Experts of a small language model.
Experts: 96 experts in each of 7 layers, 112 squared ReLU neurons an expert, 6 picks a token.
Training: 472M tokens, 7198 steps.
Below are experts of layer 2 (counted from 0) of a mixture-of-experts language model. Rows are named router (the router's row for the expert), up (a neuron's input weights, with its number), down (a neuron's output weights, with its number) and show model dimensions 160-239. Each number is 200 + 30 x the weight over its row's rms, rounded and kept within 0 to 999.
Before each expert's rows: a language model's description of what the expert responds to; "comes before" lists some tokens at least twice as common just after its tokens as in all text. This comes from a sample of Wikipedia text that the model never trained on. Tokens count by the router's weight.

# expert 2
What it handles: Cell and clause ends. Table cell separators, semicolons and sentence-final periods that close a field or sentence, e.g. W | D, GA; GD, team.
comes before: "\n", " ", " The", " He", " In", " It"
router,182,221,224,173,155,228,245,203,249,242,174,151,171,168,196,167,145,203,208,197,139,221,234,172,159,184,245,220,243,162,213,232,265,151,165,191,247,169,217,231,132,149,231,175,175,194,195,213,167,211,141,222,201,193,173,270,200,207,179,181,224,222,183,164,222,187,225,218,210,171,236,173,200,212,173,264,195,179,229,240
up0,236,200,209,217,178,154,238,229,162,203,204,181,211,182,181,191,186,210,185,151,203,214,187,154,258,198,237,199,254,172,212,215,205,207,236,207,173,188,206,203,250,282,227,214,208,237,168,145,210,189,266,132,237,191,144,187,148,177,160,240,230,207,204,238,226,219,223,148,231,219,203,186,226,206,157,202,198,177,233,218
down0,220,164,213,228,165,196,199,163,249,228,272,151,199,205,204,231,225,183,207,208,243,198,152,181,189,173,176,233,202,211,210,196,201,193,157,149,232,181,202,167,146,165,189,240,210,197,222,181,171,178,190,159,200,201,213,202,172,194,204,211,223,165,198,173,204,185,171,224,230,160,240,187,165,207,220,170,203,193,262,189
up1,217,183,254,245,193,253,183,185,185,259,236,206,234,215,219,279,194,194,180,239,228,138,180,158,228,184,178,178,227,183,190,214,270,196,214,230,167,204,196,205,265,192,258,202,173,197,232,151,136,197,258,190,165,224,230,189,204,187,248,196,221,175,175,202,206,169,181,208,190,197,198,213,173,226,206,203,225,211,165,284
down1,196,200,226,198,183,236,204,193,205,179,153,164,210,231,188,218,176,170,217,134,243,188,234,238,173,188,223,187,168,215,183,216,183,222,192,166,262,180,156,227,245,223,222,209,254,235,191,211,153,179,195,209,247,216,183,245,215,198,191,225,208,215,156,168,171,197,113,211,198,185,254,181,228,170,142,229,163,173,200,203

# expert 44
What it handles: Modal verbs and subjects. Modals and auxiliaries starting a predicate, often after but or a period, e.g. will, would, can, may, It, They.
comes before: " |", " be", " not", " also", " have", " are"
router,225,173,214,197,191,187,204,235,193,192,193,139,220,185,207,209,190,192,209,196,221,162,183,172,175,214,209,200,231,158,213,180,227,172,177,238,186,155,156,114,193,262,164,194,168,232,200,211,199,220,186,145,172,221,156,157,217,187,210,200,221,248,219,234,221,231,177,219,198,163,210,149,233,205,223,200,211,206,187,197
up0,213,207,179,182,215,235,203,190,172,193,181,198,191,164,198,178,172,254,272,237,181,211,199,207,173,179,205,252,189,203,148,249,167,161,160,232,147,203,176,131,237,233,216,233,176,227,165,224,178,200,181,161,188,226,163,212,209,175,257,198,193,164,229,210,190,190,152,184,229,171,165,248,218,172,178,203,168,225,176,169
down0,207,195,206,204,168,153,210,196,200,202,161,156,238,211,176,126,226,198,199,245,197,137,220,170,197,164,183,193,159,193,189,230,204,182,162,187,246,188,219,184,143,230,206,247,237,175,205,266,153,194,239,214,246,189,247,211,163,163,236,186,280,225,198,188,222,227,210,172,184,187,163,234,190,244,254,140,192,231,260,141
up1,212,227,204,212,200,229,196,201,199,244,129,217,195,219,209,183,191,218,220,232,208,186,229,201,212,144,239,186,205,220,172,125,157,176,201,179,140,220,153,175,219,277,164,256,224,241,128,220,172,166,160,176,229,169,161,192,214,195,175,226,137,217,132,207,178,227,255,199,195,183,208,177,193,237,229,259,205,225,181,168
down1,235,250,207,192,192,212,228,228,211,169,206,156,233,224,176,133,222,125,226,206,203,134,219,135,199,231,191,232,200,165,232,226,171,224,153,172,194,209,225,228,190,216,181,150,209,189,251,175,230,228,204,162,154,206,205,228,178,204,230,230,216,226,196,202,144,173,212,246,181,185,151,173,197,161,225,161,201,183,232,181

# expert 35
What it handles: Prepositions and action verbs. Prepositions such as with, between, over, including, and verbs or verb endings after subjects or to, like discuss-ing, cover, serve.
comes before: " the", " a", " to", " that", " his", " her"
router,245,216,211,185,173,156,220,211,172,194,213,171,200,214,140,200,225,173,204,186,186,208,250,206,179,233,180,208,229,231,215,209,178,242,209,128,221,208,195,228,180,241,124,196,275,174,193,203,244,213,182,203,168,213,175,227,141,247,158,179,184,184,193,243,198,158,183,199,184,253,191,203,206,153,221,184,232,226,197,201
up0,263,226,205,196,202,149,195,163,184,241,164,215,163,152,216,144,135,218,194,182,234,216,187,200,182,167,206,180,192,257,169,185,247,183,225,195,233,212,189,216,221,169,211,227,241,160,211,251,190,198,143,207,201,140,243,153,232,213,206,145,218,233,244,188,244,182,208,173,224,200,158,230,177,195,193,224,228,199,237,202
down0,137,201,222,188,135,162,146,268,251,197,210,184,249,241,235,206,187,212,195,214,205,225,188,208,168,250,177,184,212,227,225,179,175,236,174,182,209,218,175,183,257,213,190,247,252,206,164,244,186,224,189,227,179,203,216,175,214,210,255,213,214,164,223,172,189,227,219,169,188,233,174,199,182,216,132,228,186,215,218,222
up1,228,215,222,278,189,203,199,221,161,237,215,218,207,218,218,189,188,220,200,160,153,221,218,138,243,200,176,211,225,184,186,114,230,275,232,155,183,169,243,168,262,214,152,219,206,215,153,233,218,167,213,261,217,189,234,224,191,145,211,203,178,221,193,172,301,228,214,218,218,157,239,176,209,201,228,230,202,206,175,236
down1,187,164,155,224,270,249,229,149,198,197,223,202,138,234,200,139,215,214,135,221,173,200,252,258,190,174,184,203,173,233,201,194,188,191,181,227,184,201,201,224,183,246,242,179,207,202,213,181,272,203,211,179,191,245,163,191,142,178,233,249,169,164,224,198,133,198,213,235,192,160,197,190,156,195,228,218,216,183,189,204

# expert 27
What it handles: Infobox field labels. Infobox field names and closing brackets before a colon, such as Born, Location, Coordinates, Time zone, Preceded by, Allegiance.
comes before: ":", "\n", " |", " by", " (", " zone"
router,223,229,179,173,228,214,225,225,146,259,214,181,226,164,168,202,187,207,193,164,213,168,196,218,242,210,198,231,193,176,220,246,221,155,169,186,234,192,241,189,193,254,134,132,177,171,242,155,134,240,209,201,215,177,231,150,201,215,230,204,233,196,180,194,217,184,219,209,142,222,216,183,230,249,157,240,212,139,202,180
up0,223,203,215,267,187,193,224,176,215,179,154,183,237,234,191,185,189,163,186,130,242,178,183,191,193,224,121,167,192,196,202,245,210,252,199,208,208,219,211,251,207,209,170,217,206,182,188,149,159,261,257,196,211,180,194,194,251,194,128,260,190,199,252,201,186,187,134,248,217,166,220,162,186,235,139,242,203,160,186,167
down0,164,222,230,213,178,176,197,210,230,203,205,163,198,228,195,169,224,219,228,186,170,203,181,235,237,213,203,205,195,166,249,200,190,219,183,247,167,187,215,209,176,185,194,243,218,204,217,165,206,145,189,224,199,180,225,210,164,192,207,135,229,249,234,254,189,184,202,169,266,217,216,231,191,170,245,162,227,153,230,210
up1,175,225,220,187,194,174,189,273,219,239,191,235,248,210,149,190,206,222,190,163,198,213,170,184,156,199,226,234,124,229,209,200,185,211,207,157,136,239,237,198,200,203,232,202,220,216,181,164,203,269,207,244,164,261,203,163,189,200,142,253,160,209,224,208,161,244,188,170,196,173,217,151,221,171,232,177,216,208,241,180
down1,231,223,228,207,192,218,224,203,201,165,236,236,119,169,215,209,188,224,242,183,135,152,237,238,196,205,185,216,187,123,186,216,217,164,251,160,193,200,194,180,184,173,207,238,203,190,163,202,186,176,206,189,206,160,203,184,228,206,172,251,212,160,196,170,194,242,143,253,214,188,206,205,190,235,216,267,244,204,155,182

# expert 40
What it handles: Line breaks. Line breaks ending infobox lines, list items, sentences and == section headings ==, especially before the next "- Field:" entry or heading.
comes before: "-", "\n", "|", "The", " -", "In"
router,217,202,182,165,131,233,200,183,170,167,216,171,221,236,145,194,153,220,200,224,150,207,260,241,250,177,222,220,197,214,199,199,248,194,179,259,206,219,246,190,165,184,247,174,227,172,213,212,162,183,258,231,253,227,271,161,163,232,216,197,225,224,209,140,262,231,189,204,264,173,208,185,229,185,162,211,211,161,217,236
up0,189,227,174,212,178,179,168,195,218,198,224,240,198,142,221,220,201,198,222,185,205,238,184,173,182,230,239,191,200,179,219,195,230,217,210,195,119,192,194,235,201,185,240,221,179,192,240,238,138,202,154,156,250,185,225,219,249,172,214,222,187,218,183,175,216,214,210,197,200,229,203,152,194,213,238,167,168,235,235,178
down0,190,207,201,201,140,263,203,179,186,179,181,245,164,189,164,189,224,206,179,203,192,185,178,206,217,187,160,243,216,152,183,177,200,214,212,196,168,123,197,194,201,183,268,276,120,177,161,175,165,193,228,164,222,199,190,188,213,209,201,222,183,174,183,218,182,195,201,199,200,205,185,172,199,175,225,200,155,175,146,173
up1,232,190,211,251,204,192,218,147,176,202,259,221,173,221,148,196,234,222,246,251,211,216,132,164,225,148,129,190,279,154,209,147,239,236,196,184,288,187,236,251,136,178,204,171,170,223,199,223,207,165,195,191,262,173,179,245,169,222,197,232,158,213,232,165,204,200,151,226,225,234,195,188,171,164,231,200,178,196,223,203
down1,228,219,183,223,192,203,209,229,193,180,265,199,230,213,224,222,199,209,160,168,181,181,178,226,182,163,209,172,156,208,179,193,184,216,241,193,266,222,167,227,200,204,194,206,255,144,252,193,224,199,163,189,198,245,234,151,226,202,171,210,158,226,225,210,153,250,204,199,209,191,202,236,212,186,235,235,195,213,231,191

# expert 14
What it handles: Nouns and participles after verbs. Content words after was/is/be/not, especially passive reporting verbs and object pronouns, e.g. it was stated, decided, possibility, him, them.
comes before: " to", " in", " that", " by", " for", "."
router,198,204,184,203,184,191,221,202,203,198,158,185,175,183,160,207,190,218,184,213,230,176,165,219,187,206,153,215,173,200,211,197,201,227,196,178,207,216,177,239,210,194,231,241,255,257,226,231,155,153,187,194,165,198,240,230,175,265,164,193,179,257,163,238,210,200,182,183,186,243,207,205,152,163,243,178,242,254,188,139
up0,213,191,192,188,177,187,186,179,205,213,194,248,151,210,169,221,168,182,223,236,228,149,229,162,235,265,177,194,232,199,197,243,213,197,131,212,181,201,157,238,196,219,202,211,190,258,171,180,197,246,199,139,207,165,204,174,204,194,204,135,153,165,226,218,204,204,276,207,178,238,252,232,196,215,237,202,173,231,138,194
down0,210,201,219,228,183,200,254,245,213,188,197,233,176,199,194,236,197,185,189,137,180,175,217,193,192,203,180,163,166,261,204,235,225,205,176,195,173,176,178,184,225,185,238,183,247,182,188,181,241,143,218,171,191,228,195,171,202,174,169,146,196,175,229,218,196,208,217,269,205,204,243,179,246,213,238,210,170,252,176,212
up1,235,187,229,205,203,207,204,183,156,174,167,220,177,179,197,180,137,242,181,230,172,198,194,205,166,210,171,181,223,180,190,230,170,206,221,174,217,203,240,177,176,226,191,187,214,188,208,171,190,157,179,174,214,199,144,160,203,211,165,206,183,222,188,209,159,230,183,220,241,194,198,166,200,205,213,184,212,158,219,199
down1,177,267,253,198,284,176,258,214,174,214,150,252,203,184,204,162,187,144,197,178,230,192,197,189,181,185,186,245,193,192,237,278,197,218,153,214,171,240,194,229,294,260,241,169,184,215,206,174,200,169,165,202,191,229,212,198,184,247,250,215,175,157,214,227,201,184,197,134,240,196,260,190,163,221,186,267,180,185,186,206

# expert 3
What it handles: Line breaks and separators. Line breaks after article titles and section headers, table pipes between cells, and the N/W hemisphere letter inside coordinates.
comes before: "\n", "-", "The", "==", "|", "==="
router,178,200,189,162,207,182,226,259,226,206,179,179,228,223,223,182,242,208,156,184,171,141,207,187,223,204,197,224,239,179,194,227,184,188,202,176,191,211,263,220,205,210,182,190,205,198,211,186,160,197,169,201,228,152,244,206,202,158,212,203,161,233,144,162,204,211,193,267,184,138,183,146,244,193,154,172,232,196,211,248
up0,196,190,187,250,223,171,154,211,181,253,228,216,125,217,178,210,221,152,189,181,189,194,182,192,183,213,185,217,200,229,185,189,241,181,243,138,221,192,158,226,181,209,215,260,162,193,233,136,146,172,196,201,206,175,197,229,218,202,203,207,161,189,205,201,208,227,235,222,145,224,153,216,198,169,150,162,214,179,189,174
down0,212,189,218,194,247,203,196,191,253,175,164,182,210,131,208,208,261,199,207,138,162,234,217,206,209,153,204,148,208,204,193,174,244,184,202,199,238,181,230,205,217,199,198,179,188,205,189,181,266,198,198,225,186,234,195,218,189,242,151,211,223,122,191,177,156,211,249,194,215,184,179,240,255,137,201,250,190,260,141,216
up1,196,195,224,160,218,173,215,208,226,176,157,237,161,232,254,237,218,184,215,195,232,206,196,149,194,151,166,181,215,157,205,147,195,141,196,169,183,213,184,204,214,194,190,209,221,213,150,200,178,188,256,164,180,205,196,193,219,163,174,207,164,180,219,207,188,196,167,190,207,163,202,201,163,172,191,151,194,208,145,172
down1,216,293,215,205,180,209,157,228,173,196,230,174,178,131,210,170,232,228,232,173,194,187,190,224,207,228,227,175,246,237,174,176,225,226,205,178,215,219,202,189,144,187,211,205,202,231,183,241,173,182,173,228,175,212,183,205,161,208,144,168,226,221,185,220,201,212,209,121,154,187,199,201,224,174,247,184,230,196,235,146